Weights of a small mixture-of-experts language model, trained from scratch on English Wikipedia: vocabulary 17832.
Below are experts of layer 8 (counted from 0) of a mixture-of-experts language model. Rows are named router (the router's row for the expert), down (a neuron's output weights, with its number) and show model dimensions 120-159. Each number is 128 + 32 x the weight over its row's rms, rounded and kept within 0 to 255. Numbers have three digits each.
After each expert's rows: a language model's description of what the expert responds to. This comes from a sample of Wikipedia text that the model never trained on.

# expert 40
router:108103127125116151102113123176131141110184121181101164101136110149151106165146152194068135051093141098116100087123142134
down0:149157189158063090121106150111156149120132114144153118140131160120124131123125150210146090179129105087099117071093139140
Description: Lists and dates

# expert 54
router:121106154145128162116159171116160139122124137141092177102165091166170086145136144171093140073132182103161139128137169178
down0:049147082121103100139162080157121112101110120104174158137117151091079149087141164130100158160132079148079115152114142103
Description: Surname middle pieces

# expert 39
router:100099159119165174119110121129167188119124144133054186114162136125125071134144140147121156069128150088127086063122192150
down0:081147138189100114197101085074148098197186131086127152107138115080094094117170121113101145110186119134137113091107099141
Description: Parentheses and their contents

# expert 37
router:125114140141113137165123173124140165170186107135160172162200152143104113161142137147123164113124179134085043123115130133
down0:136136110211078068180101131127072158180108160132125187156169108128123127132181096179127179138134185193137137127087147177
Description: Technical, quantitative vocabulary

# expert 3
router:117100134139147128176100157152146133117150153153102163138135144146122144171109143133130181128102169097104092100119125127
down0:171159119126160115116095203128109110089130161065148124089105142146148061170102159145119098091130090126150154144112132106
Description: Quantifiers and relational prepositions

# expert 56
router:128121122121125155137122129161153144148150137118099161108112162126143115181136132138120160087142131107125128063100162119
down0:120171102123177087154187116181111075105197085184099132150144173150123119145139159108168101064149177137120190165137155117
Description: Music and film releases

# expert 45
router:125122128134146195081171140125137170098147127131132169080157136128156069099140160159139179063111167117127131146136147139
down0:131060187157128110126154093143116061104187077163146097107088157129142164101148027116097136117157168152080071141147180143
Description: Names in sports tables

# expert 46
router:134131135123164131168129158129161109157168092103150125089137170132161142176156135161123173113127142123119108154087167123
down0:114100116151139140132091102159142102112103154149124157089123133134160132202071100112138130204128121082212102177139095124
Description: Emotional descriptive words

# expert 31
router:067122165150173129139126178151166137139174096137109180108136188141198141157141145171107153077132142136086114123079127157
down0:075131112107129123147129159131122086153139141152138147170095114183132157149111093140084165157146156110213099094110074115
Description: Narrative subjects, verbs

# expert 58
router:128079160113096109133118169105141132151130113183114149165126121132134086170147174140134141113086173111143072107095139131
down0:127125086132088155075125083202089143110122143102175077115154130115104099112137156160110086146124149118113129088132173147
Description: Transport and structure nouns

# expert 27
router:130136142145154150113106215116187123128123067160091158127145121190153077112163123177094156097107188136170110096109156179
down0:158118136114141144126151206150094102115118145145152098113113139086135056115148144133137153097144170116049123081123139126
Description: Citations and publications

# expert 38
router:076146172146185175118133144163120121167184094113074117132134148115185134130160176152110169071102170128137093075098179119
down0:122143129131093114151129129120141097101163152159139172165130072135095127172122175137116083121110089144194134102166118144
Description: Quoted titles, speech

# expert 16
router:095082158141134094152132160081186134178145097145122179137160196152111126159154160180151152105123149125147094106098134093
down0:111108170154126090137147110150135155119074102138133141131171117168142167166083125140130188169116143146096086096073135116
Description: Mid-word fragments

# expert 62
router:130132124155121165123124132124167148161110126142115175111173133180190080136168157135131172095126172117156147156089174134
down0:147144093106074084093074101150122118091143113119159097134078104112133117136081115097114147090194141108146146155127120152
Description: Personal and outlet names

# expert 55
router:107052113183159154135180165114180152127147105147078177142136145153145103104158186157119159094107151069137111098145166103
down0:126132163100144166145142102075131153167135110062159118159160126135116141159077109113123124136153103165099110155070119131
Description: Non-English name starts

# expert 61
router:103100178154133137122113167151188136119115135139097173101163125142136109135117159187112129075115134119091143082126119154
down0:114098166156202155097098109126116151063130109111166203191111188161120172139148085142157148161134110115160126143181127098
Description: Name endings, headings

# expert 25
router:099117124156171163133145138090127181099147107188104134131159144153155115118133168164060132088090161090098084113179151113
down0:167190149099146096158140091114117150200140161135177117131147133129198097166143128085142123053105144149111151188119108080
Description: Numeric table cells

# expert 13
router:089115139122122118128152125077179156092140107202085148082127101131148099158161145133103205100084165091101068136116179130
down0:129099114091116164149127105071136132113045079180169126073124128113095204091193143126094131118117147077130131165125120070
Description: Table cells, numbers

# expert 7
router:127143181176186149133124209116116140103089075169075156126191125153139069139132140175064122074089150106114115089131124133
down0:077199054125108118054112110124131180133175168145127116162157151113144120116142159173110148128170162151151155075180145098
Description: Taxonomic authorities, dates

# expert 53
router:119100178158136113147119133148115150136133097125079161126175128116130088132133152174064104066064157101125105095155124192
down0:144143144144134117129092114078123127205129110078132160122090157134109137166142049109115098135140161165112080182068144177
Description: Birth dates and non-Latin scripts

# expert 18
router:114080143156116183109129164124148150098155122181150151144148123141143095136140160134069181100090157101143122131149188163
down0:104152157150108091098144149101111078185102103160185098124072071104080189153086129144176130107160095140125185193156226115
Description: Name-initial after separator

# expert 59
router:121089099167178136112128125143164137101179123123062142096107118188194101126127152192135128087129179078149120116153147151
down0:167107094101135089085182141127169120174113077115115196091101139168125170146154119129109174131154163069137101071116131146
Description: Slavic/Central European spellings

# expert 60
router:084105102163158158127173135099144150141169126113069164139147181135119145121155200196112145093143172098141133094149152131
down0:126138118133091131117094119088147097148073061164128085175140105110189112126123138095178163163126139168125124153141117141
Description: Non-English script pieces